Weights of a small mixture-of-experts language model, trained from scratch on English Wikipedia.
Size: width 320, vocabulary 32768.
Experts: 3 picks a token, a softmax router, a shared expert of 448 neurons.
Training: a variant of SOAP for the experts, 1102M tokens, 8408 steps.
Below are experts of layer 3 (counted from 0) of a mixture-of-experts language model. Rows are named router (the router's row for the expert), up (a neuron's input weights, with its number) and show model dimensions 128-191. Each number is 128 + 32 x the weight over its row's rms, rounded and kept within 0 to 255. Numbers have three digits each.
After each expert's rows: "comes after" lists some tokens at least twice as common just before its tokens as in all text. This comes from a sample of Wikipedia text that the model never trained on. Tokens count by the router's weight.

# expert 22
router:113117152159124112099112121124078097173132134143083116138081126130126136124124151164059114121119172148181160131151109146124139097154094119105148199159126168127144112147096113116063063178154062
up0:159145140112134098154126160141096095161170153161136173133170091090129113053153101105133141104096115155110152111077158078138125131120162172118141110109118047142116192114150113150120121089135141
up1:147080064091135104079171156184156096182122084094165095181187157138143086165110117067113092105104126110067135181138145157158058125185135122142068147124112153135129079116108169133193129124149127
up2:174130231140135119129069103116148132101069116142115102102164163077166119106145142078139147100154099204113165143087114134147169159148165156109115087098162119197110101164131133134154121102127069
up3:191128097134145170131086149082134116158157094205094073114149055064089133138126093146129118137165100103109054147116171137126136154133137119117164125088122082136119119108149081125159129152147122
up4:110142152142144153185134111112105128154115076173093151100127151113127177106120092104158124095079121152192112151099154142148087099122109163141101085135175087130114134102122149122134162105082103
up5:129124104130102092084151160130077101162167104113141135129137131149114067148138068095134166019106149135122088125136116104185121137177130119131137114076167129140124200090087168063112186120152141
up6:117140141052133145082133197117142108161161124152103169117151146151095122149112137122136107141141073111111104186081140129080138093168105150135125100105116131130153099050129137132095102141107110
up7:106103171037065142137146123119064110118130135138135147080120071106101141170109134110190086061111109106110128095119114184177107107131115134148115108136072095167150122072139105194146156169105125
up8:182093122160101133141116066129117132170137133057129095130137113088108119119082124136126093144130098126179103115125153101105076066065065122100146142105128110115124139142120135142111170141049130
up9:085115060085052122087140122137101128108150084057146147133112103150167084127187055089148120115100133176128072116124151127107158109123172123170099085176121119150105164114158146152093116148140148
up10:125079090107091139109166169097125134098119074054088125116138098198140183074105095076089161102136125123130072098122137130142141135124103144093068117084174068140077153128125148159138093117109135
up11:110159140141128104139123143131097124078128155078114122110154123175130105076139130139075078160080119154113135153126147153184043131135151116135148180114082108087153092112114123180138123206154123
up12:133118068082104079131193135162206085105115107163079152137122100102121053153120218079133120146133071144082109101057142095054145092138150102162131199109106135156102118130133107099140133088129099
up13:157119123137155156103107102237125088136119139153112100112151119133134113176157173067100128080149110145152108097175155102149095114162136153091094148134099126120138140091103106117078145104097108
up14:133130096129126133126122108103128105188113081124129123183142168119086139115149129098112106172097143160117105128090129139153086112092204110085070142154164118099127137113112162104122130089120109
up15:149133091112079104194107133123112113090096178103127108139163183130194144072047078132089135051116153184134153126127114077152136204128066181132101118141091141150183103130130140105123090137127110
up16:116123147127122155121130106167124153076156154160153083141104128147138097167132092124100118105139101148165119155078104103082073135094098139140087129116103081085158115161135115109133167154117171
up17:107116105135104157173116121147140151093102115121112070105138132180091133123118073149112103137179092084112124091086164071117088071142124184157135122098117150152146133107123105057183151120129157
up18:192137101110164109133141157139139137094095088148162109093092127154074136117153122072149130120155201135129097161087130167103133157159124170140094131069108109147150124154155148111122143112130131
up19:215119114117217104155141072136149118084124176181134069056118174141082111172077099114112172187134150089083164112117109113106160153112115154110144169110132155116086098162168159146092131160094099
up20:145143119121029154129143070069101135138174101127131099093134107145182062157122126092125111086160121193139085111087137080159111113167138130128070082152138090118122131118090163168156146100149131
up21:112097148112128160166170176103126162121108121125132164094196114142133167187068152098094069179103087078156177136167151164164063103156135169117078151107149116153093198103140133087142111128079121
up22:154129080139140051141067122139083151155176138152104103102106102183057133102122108188132120143125098141089089164107135085082113119178092132175161114116128160119113135154208121095157146081118117
up23:160092095142079127079081128073063111144130116113136084128151128110126062106120118197116133149131171109135147125142146105071082145147129144147124101098098212145173154121158076165173079186119153
comes after: " | ", "–", ".", "; ", "| ", " "

# expert 76
router:120116180158116157080146115088138109164163122169101167161187139084095122100143141161130174151160166095193160145169074168147157155081095115104191109115114160112114122147137128101141122090144128
up0:092077145090102162160144053126168122106086149180126110122133066122137100159127132117137076108091106133124174087153173069116126114180169155167112144114118107126160174129170089157182158170104125
up1:116156133155087131179126145140115133136116163126116118118166089118099111105094066083209094123140097121091114147125141119152109125174118118117094119147156120148125121121155089092116145148101134
up2:111112096123114159090125156123122155101134128130092121125135152177076149133105123073108100154107113150200145167105161144124129129166138176160122172176082096137145176049199130092130103124103123
up3:093155051083141119172141161153117088110149177088091161072172140139067158100080144105098123172116157143095128131148110114126166105082125180159155114119113104151137163136114187166130120132132181
up4:183090150131151143100110102102104128133158119080175107165072172154139062121167136111131108096100107185135106134135155059111068069113140138115218049122159156127137112071146137115108121086083160
up5:066154110147183119152127144155096162118130175159156124146075106165110127094070113165131164161072098138146148125117161065155099110109079150105117144113144129135131152103130117135125139125125151
up6:110127117071096137103124123102153100127153170133162086093174223172145136141098121099100136145106082098082173128099081082168110113104069165078010135129176117083126119130157158136184132159117123
up7:085137133102124133136139115153166044113155109114120102123143152132155149165133163141127118101087118088049089105105214106111122157176087098088145171138133130198124095185121162123115111128132110
up8:177098103117116081130110101136118105163143189105118133232133154132129108128138122086102154048144104131156205144072108142106088144140134120117108098136138150098102195156107103131095108118102124
up9:136079117148128132129134167140110186139077166103109120158034129152114143079146166158096083067167110103116150129087133121160169121127186121141114073207132099118159121090105159127161150115104080
up10:062150112127110088186103152141132142110141058098107135086246137146128113115075067103185151141169128123097081125139109056098136124143177172120142094134099145043160136118099132151088107067113159
up11:132120173146144141128131135181028098140080107121154104134171183137170117108095118110135193178096096107189125140101121151133105110146125133062168138096141119082112103137122112137196121159150166
up12:188154164075151113177082155174097130128054118149168116110130152123071091125119097065133133098156133197167130109181174092096157134177103161154136148127193113054151115090134156109093123108097152
up13:089122132106115095152136129106119169164142124129117111144147037187167191107106115129068090130112115151105133155126201119082074105185127171096014107092168129140140124168092109121115116125140158
up14:187112163151094133155142113150114128179118105133166162136127107089117181155101037070137105166136123148095133136095133144111112080127225077083132095143144136146142141078186115117111054106082094
up15:163081135089149159080098152113189077114108095114179165139100153133152177161040114154085111051138127096119112181105126102067175100163095108155105125115132130141105148176161178099165140115044162
up16:066147142160150116119148203108164084132114149135179097121130088192142121106132147123077177083101115104101140096125114102136051126145016130166141128088062118144162102141116071124114118099083153
up17:137138158122149168117129174186164127171124100087122089139114085136117118099094168111062055152100112112110053086101151127053124075139124120151151081116144070119209165070140075098137083133130092
up18:109109128146146099162120114114120151117121176125174041096135099147142108161108155116141140152132128076142133080203176115071071154135142056162128151152162164095129115137162201160126059060028192
up19:094092143153150080138102099163137173105139159096186165182076138117148094079091089118153124100116053113151166116111135127083127148167105132134084113112125139098095108146129072122062128092101179
up20:130128103090122064151086111123132080111145109160153088098115114119166137166101120126065179130159199146187111175049140121109098044085135123130105140115087133108109119089139134137149104142097170
up21:099187137090123153138036092123142124202111086131164140119169117148127146075126145087102135146150146142107105178114129114099097156145146111102100164103148167121132116126142077091110172139157130
up22:089167184124137117119098144074105144129114177086169104088064163155114152148115154103123122185038051178085169081120135169147098114161169115144169160126116171113119138078154136154080145154092115
up23:131140066140167167130118073103130089044136172085070140115114186150163140168092065106082167113161061145128115120053173097089133092095125145093089112145147145109095094164077167110165070175148133
comes after: "\n", "\n\n", " MP", "IN", "E", "; D"

# expert 51
router:092174182134129096135105120076193116113142122156105157179154062061065138144118149201096167092140128153128123069174062168107131158104146111104158111126167182097147128174124128095148127062143107
up0:152126148146147178167112085111092173078171141093146119187136188155147119138084184162111133175210129161110145135102058080089083138116146122144114164113111112150114113141118109178127128127097102
up1:149112117100118132133094119114178152129119118139144124141076104151169090109136081146153028204155066141132092155106136094124074127124129098180145155132070161137134179097137167150140125139139113
up2:058154111124111133154161132175106172188157148170092123128091085208165139149121170074072161159143128147134112134159154108042136144137181175083142150139195162115132120100124142049182097163087129
up3:143157157144133103180185156169116090134148134159082166146195055126106134197101153119121157094089084036075145162184175084062124153117196144089123077077138145138098192173092111104173151100138143
up4:155177180074142187113166124121111164130131135126170079125135115192181117148107098111107163142171129083108101081029176106086126174098139123118070071130113093128109078118112194066155186130152096
up5:120152169137062112143158130128065153104098127146120137081162146122083133109142153095091111153118095133065143133075156183109125122098162117055137109084137150112137119087136184095117120149088123
up6:154113143113070090170168159169201117162116082138131121102136140129111177196068145106097174072163141132077146147143145093153122086119108117166086171147120109161097125101110129106116165135145148
up7:136171154141069073138128098136153087126121140168133140114150081108147127198125133104106207137134145110050171170078082076087082119135130121124128154129180108141169139124215126105129093145128168
up8:088132163107189147165069122217114084120115162199094200103124171164096133200111121130030116132135133162106165114114108108114110125113105162059126125078189149130098148105098115097108101129115138
up9:144098128111101065177137120132164152151065136110089133097105146128109139128139064090135119174138127074110103118091161159146141138162100140151070161064110095115096145117131122170091176203097045
up10:104155137126111079199104136158087121106151189102113107102151167130098119164050153180071124168144078176124200069125118089058061161144140155052168117106130103093119114158071143126107143122136101
up11:122107085112135138101123158187115208161159162062091160133101084176190115117130123059144124090083086173104118136131170146125179108175160081161062085109115105148041092136131121162109161154186116
up12:126102126145085133139078136114098107071126071088158136098161058085176124128131146101119115137151144061130148155155179118085087110101125147108104152139127105183100103149112113128149109176133181
up13:146174140125144106161115134121097140121136204102142110154144136155149101106089137029139129152152098129136133165036112147130087186136137126153097089143129156148118088149097130162064134168171158
up14:104132135165130132136158119157141131121094162130085080048127122131201150127083134179123126135189169150135142095059176049123116177095122164143125097163141170131133110072154182081124108128122130
up15:134136090127049097120083117133110141131139132125136150083109083132135159226135199076056085129104127098112155157127113127074154149097166125102173150092203144120136151123108156058156097101129157
up16:110115159082117088131130099096148158147147140153138149147179195096119110152078095101070077138088120163116099155101157131101044162151189096083108035131176143079174119107183157125111123143085093
up17:128151105140122109107132118070147128074086123074058080134130158110185176126108106118113124100089117157151125094135128099085105155201129121106114065096150142167083178134191130102121102150073155
up18:116117169167093109102110111086080117171057138173120112123145138176090122138122082126110124119116145170142186127108131170098127143163110130107144100088111139110137120149156125097162072159067112
up19:148137158180161135100139148158152113115132109121138140109071133088155107159120170212090139154144171117142093094101124085138175108124129150103115108176127101095102095079157174107163110078089119
up20:161102155171165101148154088110121118137149092130091120150176130161165112186139157067119127094122136191137131144099150142133159125122190163142121107111072155139138102124114126072125122077188105
up21:122160165142142098147181109120142129108110117156112125105188114156150124078174162129127129045124076144101120121154114044118128125143131111089091159105171142073141167145153114122073188127108134
up22:118101155063057184097161112059163169149147129102069148068103173176145132194174081120140109083164102176134099130100104143099168122120150142186040107101134147124126112099129167159120146111082125
up23:137181157161116107140119109143136133134112057111089162143144118124142102128085078149109086176115088152196143145121177136068111148137114161102080147127119086160125124061124101121125110116056169
comes after: "\n\n", "\n", " U.", " MP", " E", " N"

# expert 39
router:167141084065108092106121139162066152109147113143165108091124124094123142169153103112111139147174072158105118134125126146139069120130145171100133162072158105157126110094133184100137094119126134
up0:164153140129120134110148128112148144104111162091116155081077105108166200116145117138148140103145169107092151119103109062203158129139118058125165178083135213213170165124125156143127151122131118
up1:091123144175113143079138147157139125138153138127126108096172158081092119168129135140148119111151092110152097163117172145129180120140059096105163115033150147150069137114126105099124135128073144
up2:207184156155153159116150115080127145142163195104097134083129152136114069134116204117098160120173141120122200094166176132127112079155098146095074175120116162138106125176133134121142204116151115
up3:130176118144086143148058136127170139001105174065130164111111063079181135090116084123102147110131107189129117123086102154143100119135220170114096134163120166049149155165121051214151162149096130
up4:173101138112096046152176110140196181122136141100166112151165112140145115119134144140169065160085142063109106124158076126063135129155116168201093140116148135094197078139145133161091166138081184
up5:115146189124118083147173072159119129152082144179088066173110147149146159144115166117174111110123109145096104097139112089152069116121155156136151095067115143122156105181141122155106110153134122
up6:103081079080054132170148103166144151138202121142121110193095149124161136126127153177100053081104125145113141115149136143157099158136083074106171213152096076183092164121075100101069170181130131
up7:160152140164167200080116097109168074081116094091134160121127137121147114102140107118077128077113107190119108149175100118112077115185152119177148120138181163088112165100125098137126126114112155
up8:117157137128159117103146080112048137081129111067171164112098148104088116116146147143150116197104118130113133108138176197082189129136085132177126138125150119105075134130146127102164100116117150
up9:161150136135154130088140110141073093137080137098100200171096089131118105168145128064123158127106085117131158134138131096157132135115124113170127156106145100081079170180058091149132125087085145
up10:165076136109111136130140080079102108117124162089117105159108136126128177091168142163131083141155143133138116098125046119116141162144149120136118131154097107099156152146136115138113142105165177
up11:051169105085085169116156195065099117105125114132136097116135120043091091098154166112130143115108156157102194126096088140142159167165144160113163155139181164089184134146141131119176142140158121
up12:079118105176125152108048096130101106141103141151129095115133126112089020091156098178139105109112133152140159114160152195138160072113121124123112115148104163159086103153146114140129105135177138
up13:137160220165072101109200119137082134098125163132115091125121126090133172139120133097108178086129151138134132145085081109151070099128140128045175176097067174112149143105170084123118101123085109
up14:150109106112136081153119125135162093054075069158090178192136126124144133082144069122163121129099147199119111121097058115214154133094112133157150142146156149139131167058114156198093202139136110
up15:126095158043091122156125100146147191064134152136112104144116180189126168136110153082103138102162165089118085132126158088093085134088159146100145080127123112145182090088129154142102083143145106
up16:129067105149174155151142142169116117114115155078165165118121133097121104141109163100089151138092147130108087056077129174172134108100174118074135104130122164104068103178140079144207128084130126
up17:146123083143129168101088180168135077161118136187148130182128132140123161089145161144075133152087107101071078144157129083182133103124063136134068127122160139147049135152135124058106147173112142
up18:092087167147133128130143152143196184101080114094171146151153118147134174141101082131113100138133169115099092095054148073117048098152136102128139080148194115085148184085115107100087073101175114
up19:093149111109110111096142146084057146151106166147146117094150143120135133146162178124076125128093104098141161082123126139124150117134088169098164107123138193083093113116122168081121104130101164
up20:117165163133063115155171167130101167140162137107121120162166114081129136065150128133065097053132123152105175118146137108117112096125129126105178137120159141105132121135058126115093201128165086
up21:110115098132154152140141104115096175119172162100122076163143149090120139133135146145175108051108170159157119141099113073170149099168096161098085141156097082159120183206105148133096148130193163
up22:097107110111123134100147087123137110057060109056135153147142126086179147118165149113216176155099110133163111126139067118128132115182228128142141116100127117101092163114130130131102092188169144
up23:147154111151068126096120091144140132148122119183105059149151093144096154124129093106175111135089090158081129172124164134086105128129130049111058093123192100146113096178186131126109102120086126
comes after: " |", ")", "\n", " |  |", " |  |  |", "% |"

# expert 45
router:107151182090083121100127123154053138136159125133095162088141169097151154084106118142088170136115095172114187190146115125124122096127087083095113174159126116109108122165100162104091114110102082
up9:138169136108071153091173118077080089132104096114182103155118115106158077129156209121105084138130125104143161133099133112111111137137169182130175140073102108096119128166121184099130117123139146
up10:136124076132146100110094123079173145147123092103125106101144143188200126135159133073148189110129187194154119102141152144137107169091159162136127128102139126143154088078088095142141150073140181
up11:163158097112104098141103098098102129083200186134125166095126160086079079141129132150079141184136177100059134095107113164089142155086150141155100074137196117117119125126097168077117133126101131
up12:168129167121080080072127087118115142112091120159150141120154112098127113127111179104112145124132094163139094155142171135161112118110121104161160140079195077158086155153123089128114086164037117
up13:117105156107183105151139166114115070135169125094070158148123119110167102119115165164070075059062074184155109146164131132144106123149130139138137123123142148170120173147098110084105094155146121
up14:190095106074105167115067107091131121055123123145121144111116089109079143142089102119101158069085115149099058114179137134139074142117117112119106124110156078115174136165168113200064101150090182
up15:115091125174148107181112148106102115127102083160140101118137121151133137191164078088179175184156142066158153130069153132117089129166171227119096158137054158125103086128147090071135144139144084
up16:084080159177131211151104182136143103158079144136107057179137127200102116153145093136102113193106176082164100135093126072159133130166140099174090130110142109074142106140147149130136101139168119
up17:122204118114121152135078139164148127113182100153084148109167100154128101190147106141131132075111162058127134082142136133053081136081120144157117189102092049160110101104085098101114120085100112
up18:090179139114080118156124158071123087126159168134132210113112210182158164157157109128136121115102145169147118135123121085108123158135171107120080117135087084138154121110151097083082168160138101
up19:150143084076115140158120118121160119099168162097137133158206171100183131133123038076166130129110096091139112119111113183168098135165094165146121124084138120200176130133091152122162193115079127
up20:150070084100136091137184082186118096128108173137069102097115155113104075178059150140141098114114147114087133158146141115134166129070103077066155140160098100072128116187148150115134124131152078
up21:107143127080124142090208164109171113174119099121124145091167153151110096124094140159138172109134101086179155133130194157127135074106147123124114112121151080179159138116096087112156159164126118
up22:180216168153163057114155108138179153129140105116140128187131050173126142106169037095127110189029127124134125119119093172165125117147140153114125112072142167137157157117114121153098179145075117
up23:142120097107162110156201141098097101069098069116161135061141125060112141148161141121127131114187137101136146133127134088112099107140189132130102159162147122107133164154180150081172161167201151
up24:220078178104103087162086198132153139148158113141110108108106132129103084131094130182130093188154105087070152139178180095139089164137078168097115114077166117157130074078191124089114158158138109
up25:175136107141183147090121118127132141085126164079107165147093110096176136086180141105179127121053150106078132085105166113121104118102152086100062102107180105091077134123109164163139102149091159
up26:198139169135109136116128110117144149160109124154134134064159117142093126171095118147070118136115203101161140190142141104112132163080097122110128159136117105102154047153132114105105129192134140
up27:144189143136087150129126125129108094133109097094109130158144125074128102142098091091124139158094084138156184131139148091137104132127132136078147104186127103092150085127192117143139148144108176
up28:143174083186140130095137069134127118114174174158124145117123147099130061105103102149182103174145092075080174116089150129117107172104116074113088132113171075164124102135157104136089151115189132
up29:083090134097105092150129109127099078135160182145164113165082150105076191152076124141149161133111067149086158166097151112150132146125153082143153126111124161160133099141144166099106027168112145
up30:176106106112189093059121144106178099143066142143123155096109112178138114145152130156148117143150181148086147133091078123134155157134131139175065124146169111169071161131177118139171130130129099
up31:162104077113109095108066133182133092177133120143147097085175102158091099101179129191089152116175099088129145061133117084164155086116089091158164125106160066132124106117135089095138102137174122
up32:139103173125069138122130111113082126071143186111114166156070168087118119133091122127119114102122197146142191114075112124115114121132119133122105165117132197120183119144136101209097120130134099
comes after: " | ", "–", " ", "| ", ".", ", "

# expert 33
router:095096157145111176097147099093156102175104130139095120151163156097112119170148117163154163170138149112180152110163113166155135153081115122109177148128161167126126098143164138099156155113151099
up0:131138109136069095138128142133088175108085079115151056117166168130110163077102117062059151120118149136136108102108142113202137102205084158158126139140174088160111135132107125183141113142088136
up1:091126130098106123150131147129159159144144090098156110158124067071165194121109138109136136177132083144135145112047139161174134123159138156109163141193076110135127118085154131158074110108168104
up2:161095191136143112097100192102143119119151119144135157137125076171098131112094094100100121099175135096080110194097135101112082156141140137127154156118147174130185199105159177144209123120116126
up3:140079144168136186164160144098116124167111204136154180071151113174160101121088095132092136123084124106116176159128155142144076138092093153154116115138122121150166151103110149111113123139067137
up4:118160136117050067136145150145149163083126181131065139036127127137085197132142120119154152106128033114125128067123140113139102147145113138164128131161091144092117065121142112128137109176064103
up5:136147150077086114103121163152114127167123182180142077123076118138107120143109148138069106126123205140126154107118107112146156138110133108111119086131114119120089126117111133117114167134072112
up6:135094154151151101114067125199131165152143136102152151123137128147133140119099155150084113104120113125187174101072116057130126140110124128103117144235155101135137078167167122109077114085142080
up7:112112129098082171123139136193100114112163165063192138054145074145122119104103126140111104134159122142088143109094128077098137140119083115179114135190150164171088158097117179129134142119098125
up8:085131129070051120144149198125124201130094128129105085041147166179184086130096142142115066084103087164126109147107181123111131138153118182125149083127141171120112175167130143119069129123126160
up9:126127117089116139153147168115116138149184121088172114088162091151158054106136158105177120099129133147158136122137181093092097069080143171195112115107135136159139142127108096143094164133092134
up10:151116087104123056109080134149129129191149153125137113105122128100113156119062126163073078138147157088125040116138128147132111104131146225185146166146125112124147172099116095112129198145150132
up11:135110109111139074163085072091146129078031144121141129126156146084167133169089090104077131177156144141089128103080143109185154174173112126097139116154173124190135190172123119138113136156031122
up12:120149090149089154171093166159135070150114156148153168105159186113145132162156083101136110120149170104143150066104151067091153151152103089177147168117179158151164103117061096159186106107147051
up13:171114100156148129099181124136130101100125117149107143097136034131119100154136130095120110140178064073095130134047124139091159107164115191133095168089141069122130121146181115138147121124114103
up14:123197186139102150140109119099098154118103105122188103083058166082096163131089148149151128102147127088131098150115154054171081138144089132143113169107121083164143139114173166168092131147132101
up15:141088167140113169095098171158201101135103139120099142078064098120079142118178202184090102166150156177104133110146170107081167212115135177155157188075147160104127068139075070098117107132101145
up16:121106128097112176174116089116145043120124145165118130126119151128176190157051142144083094156161132147134059146146147105070116121132141128114123154101129082119195145141089073098076144089096087
up17:126130091109147107101168108132097170129129166161115084103131114173186157174062092084130130089184107064101128172122154110110195063144087196142145148167132175097118120131112154078107123125128113
up18:132181132145119119135101143070087087153178156151123133152136187100083122126164122120154089052134147091206125127139068092077107112129120124114194107144083132136157108104113135128161120146105168
up19:122158083150140102128095067117149114170115169139110134098124152102145110103184136118163128119132137099076075113119160084130122140118117179130103139143090161140117075163138074126133121084101122
up20:162143093122166089123133170140096122164107110098117162110144080103161095122110160143146115109099104157111131134148105109097151148097088085118126070136059086128114139166128179129093205159059170
up21:129113087137093120106122111145126150132206115087134122112118179157113150113134164112129104108130109185114145132159176072142197139170116108124151147085102131110131157107106176091133107131101128
up22:096154176131077137166116110123176124143071116093120122160128166158139168150109159131109090120157145070162117101060073106159110125131133132161142107122106135156145113118174088128126091171170109
up23:139167129077136148155106155128147146172087174096208108062174154109191166126148138106179172131141076104088163120110131135144120108169175169112112138175139098149121111112104142190174117168149130
comes after: "\n", "| N", "0", "6", " (V", " UC"

# expert 31
router:103145159091107120092121165178189157124160089114161160138141160138105151094176137105100093090150111219087095189119125094207111132156086088140109139163111142132125110098137115113092167147128087
up9:102064108134138115151093117086113167138126075160090153118097178107101154168122106127130147102152151187126092113175114141078114094132139117077113129124109165185158061165108117124122101100112097
up10:123105188177137135117049109098135131117111105080122134054074138093104117121047125080122111104132115170134156119064106119129150145107151158158103140139139116128165122119124079149130155136086135
up11:141103148113120111103183131131150164092142124064100190098202114128125115120101154082093099170082088191115112108118102122159126193053091131150138091133175162110125089131127124135125118151102134
up12:166112063197137146170141095138094149098093106094134107161085133130145131152122130095160125142162161157161144108082067140157160165114091142158124163130104102102111129146120084221125138084133112
up13:110125118161155149164129167171098108123126205120164054177127172124123058102124175169112131160125124070146183073099169164135125134104121120133074166097151082083172101110108099100146065140163116
up14:090155122172078130152120128095154104126117140165140130077164135139130099177115177144125140126157108185097194125081164166171137176159154191050119128114109134109154098105160176131186127111147027
up15:097094100126125139119074113087148150109102119157079122120084141107126216056111125121116120148170136091160143110137166142122153154141133126075135117119087175160118114155128152138099129132128144
up16:167150095122107113131105139173131137148117107134104063086176150126075135075110143114148080097101061123133137142158138104134106077101142149122128125121128110134134112105068135151142137113135148
up17:111124193117148150150092118112108096147181133130120194087174153101106073112091137081128141148144130142108120158138148181087133120151160126164097101115133108101084113100108130078175105137137127
up18:189094155098146150113093116127058093146147168159073098132101112149194134152152081089195107145085115145160069081133104140173093129111167163124102151088157122170139114156071141142158125138121119
up19:153127118097139159141164146140122117144098079166105117129197070136079125174107104121116150050104175098121151118120162107148102061125144146088145118142118146156114116128094110116142144115130113
up20:132146096080117114080169059094192113119091168128084182111123114138128133156153132128125069139130078137110088089072118126136130154143116115178126099113121179213110131156174168111103098186075082
up21:133129055074146123127088178227165124129115100170121129118130119079129077104108126127102165192164097114068147113166157153135111114189080103150139129127137073150110091082181146183131119113136122
up22:148136159137057072116168137114108097133110149150138140151108137164140148174100038136156095076175140160173107141114106164135110125103136179164137117123112086086128065178142197130122127131111110
up23:153157096150113118170117152213132120134142146160128107160140131140190087094143135160133113151078082129133127101147164082157098097142129134117101139176173050077155131175133096175151161129153098
up24:133082183123141177116141126123080125081144132124123175132175178175191187168143067044092168085103142161193096120147102116178127120123118101112059088123191108136148142117142082121080158133120108
up25:085118107090147166128170088086088136110134099202167120145136161130175111102078176083198137123070163116154150104113071195102137158168084126124138150189164109139125110137149127162166155133153179
up26:137121116151074121105141131093164126174109106124121129078122187107104165116138187100090093132109126173106136104077133110123154097152103123063106084094169132117185087080114090138171050137112080
up27:139163125120098182117133099149117160135138130094129103115133106167177159102166174069086069148163079136153103129096128155185088177113160104111152155092134139092113133110120168150133110153095115
up28:110152206140104153106113111132109108131144138203126104100112184135107104178118125114018179112124159147131126105109174153145120126157121110034105098150107111167117153117125108089108130148111133
up29:147139110105125157132174163123161165169168047110145099201117177133132107114158076118142112149156109143112092114117141065109092067207146145165117114102092119137103129112089117119076124127107188
up30:117086099078140124144136172186125174106109158104128071150097044101084128101094142062142165091113141114166115066134135075144111120158158200060166136134099081093104084081173147166144198095135153
up31:150144130089132219144142120086118070098139124178174160151196110149080124133143090107142141133158174111196119127103108115153130144110091172088125111061127098077163107189077097057160194140130126
up32:100097151141209087125130130138121098146140090165113147072099073056145126145105125129101127211153094143054127117135138076132121126241103161146161185080094161208088132056132163109094157167064119
comes after: "2", ", ", "–", " | ", "1", " "

# expert 66
router:102141172131091157099142105190063118107115131112069150100142129095153148083123115145075159161122085180138172201144127134128129116178088098121097209126084137130103136146087165118082112106134081
up0:108117176160102080160150205130075132170131138091155111144108191113075120086110104140078073147107062136139164168067161059138119144150185167106128115125089103136132125090159094098107115127166106
up1:088081140094165144161170176159098103049183100140119138060157145114115098176092066148137142095076090180119115149118076110127075159135138112119135152186107131097157135132080130140129118089113082
up2:138138148088112097136141150104212127101128093127128127076156112121147147088108132142186097134084141110124139164119085144120143133173098145120156113106148054115166120084217126151135132126102181
up3:137112089138175160089137132134182104112184165068120142119215167064161070126150087100110085115145088128115192185070104157165076076167106158169079118138098102135130186166085110129162158149200151
up4:148121069088115176143120146115110187174104135156056086144128148146143169133086170137108080091096112090128161129118121102160095096128138094152027126101177106106122140130125094118136079098144127
up5:131105147125103164150170111131125184118100120109149114128121087153127132165119237084044146129106161133172141115086158156131164121153143096067116132185159105100115113140132150123114144204143122
up6:110080156166104130133078081160090151155134182076124187101182110192113140146121083097146152182068154050161114149111041119127094103162148112123140129051183117118143110137147121165093106211109122
up7:171153132135176094101113118090156175175147114128092145124134138119147096178068131168148169111100115091157130147121169110108168111074067129154153123128117118079127072089131148176101148173149136
up8:101132093142090109131181096130123137123119126136180101094130059144093128119153152212063159124183147137159126082145116078124143130175134132114144163176121104130112188137163113144143116123083127
up9:131156106101109126116124154121102098115091091098144121076100120120184166131150141136104145160139123119150116125112123085127130187111153097092065107065203122160141175131190152120138099159148120
up10:108152110141154095085202102094173097159110121139120080091111149136127193179150075143089138164112115087162057130141121178149115096164126152081098113112063159115130136088139159080114114122114117
up11:192113137123132063137097145117129104088088160148099141121145150147096123119094066105109170123112113194088128120157107126121062179150185148086117120101128086101200095110130122154140174159060113
up12:167184089095093136140152154106184136089210126151117179135183144110111094154112146090122133151196127164187153127107130106098112116144145147147123070136122133212162105133085101125128139116165180
up13:100116085158124128118169123126088167120067117172095101152105149175111146133176128095134068129123174118130110099183147168132159094143165180159123061134101134118166126164133145105120116121120116
up14:095096106148109097110132203139103137070077141190109079144151185128150104164139144058187110091091139115126137082096106099168097125114128149103130133165167124196089129170136096127077118100052066
up15:120131165173161077154153174111151120118134139120131129096090113114073206195082093078129112195078124113116062164128174088122152193116123092101131070083152129115104186132178109139083128185095137
up16:076155186136122149156157186136113137121045127134127113137183089108142150163122143090125100158149084143145086143074111067171118144127112156110099062165142131174161142147103163148138073109101108
up17:159150112091120126112126144189135071091158166149080142120178170095133113093122165152115059126128061051104117116141115151125102116139137063101109135115107067141116147093164130099186171137148196
up18:144112133111112115121162083109123163122136177099114129120092063169166085124115145146096115161163165129154152144074114145130134160140138123092125084096143140112111119097163203107173104126099138
up19:117071131115091159134106186152161125142110131085120131107077117155092139151128140088165194113107142131161132167099103073122108118095133131211110168141184143058099090087172146117179147119101095
up20:117207086095171200124157184145136122141112126145143117057142149124105158099146133097148127074152184143133160105062101088167123136182100158068119128137196129134139119127144077085162153158067114
up21:111134113088179170131125100185140159183203126122120133139116142118106094160200146092175096134149122099107157123181131146145201151133160091137085101144093119155090150114063112088053118183051097
up22:145095104106105159160162184120172168125114089105142109132159150115149107128118131098134086144154119120133115127079141130107106105168145137153160106149134121120126157130121129182144083117189158
up23:155133097123152117141135115102092183138101154166132110124141048140151139153151130149025160131139121088131121163172132158088202161125089206048099122157139146109116111116139130135123117132084224
comes after: " | ", "–", "-", "| ", " ", "."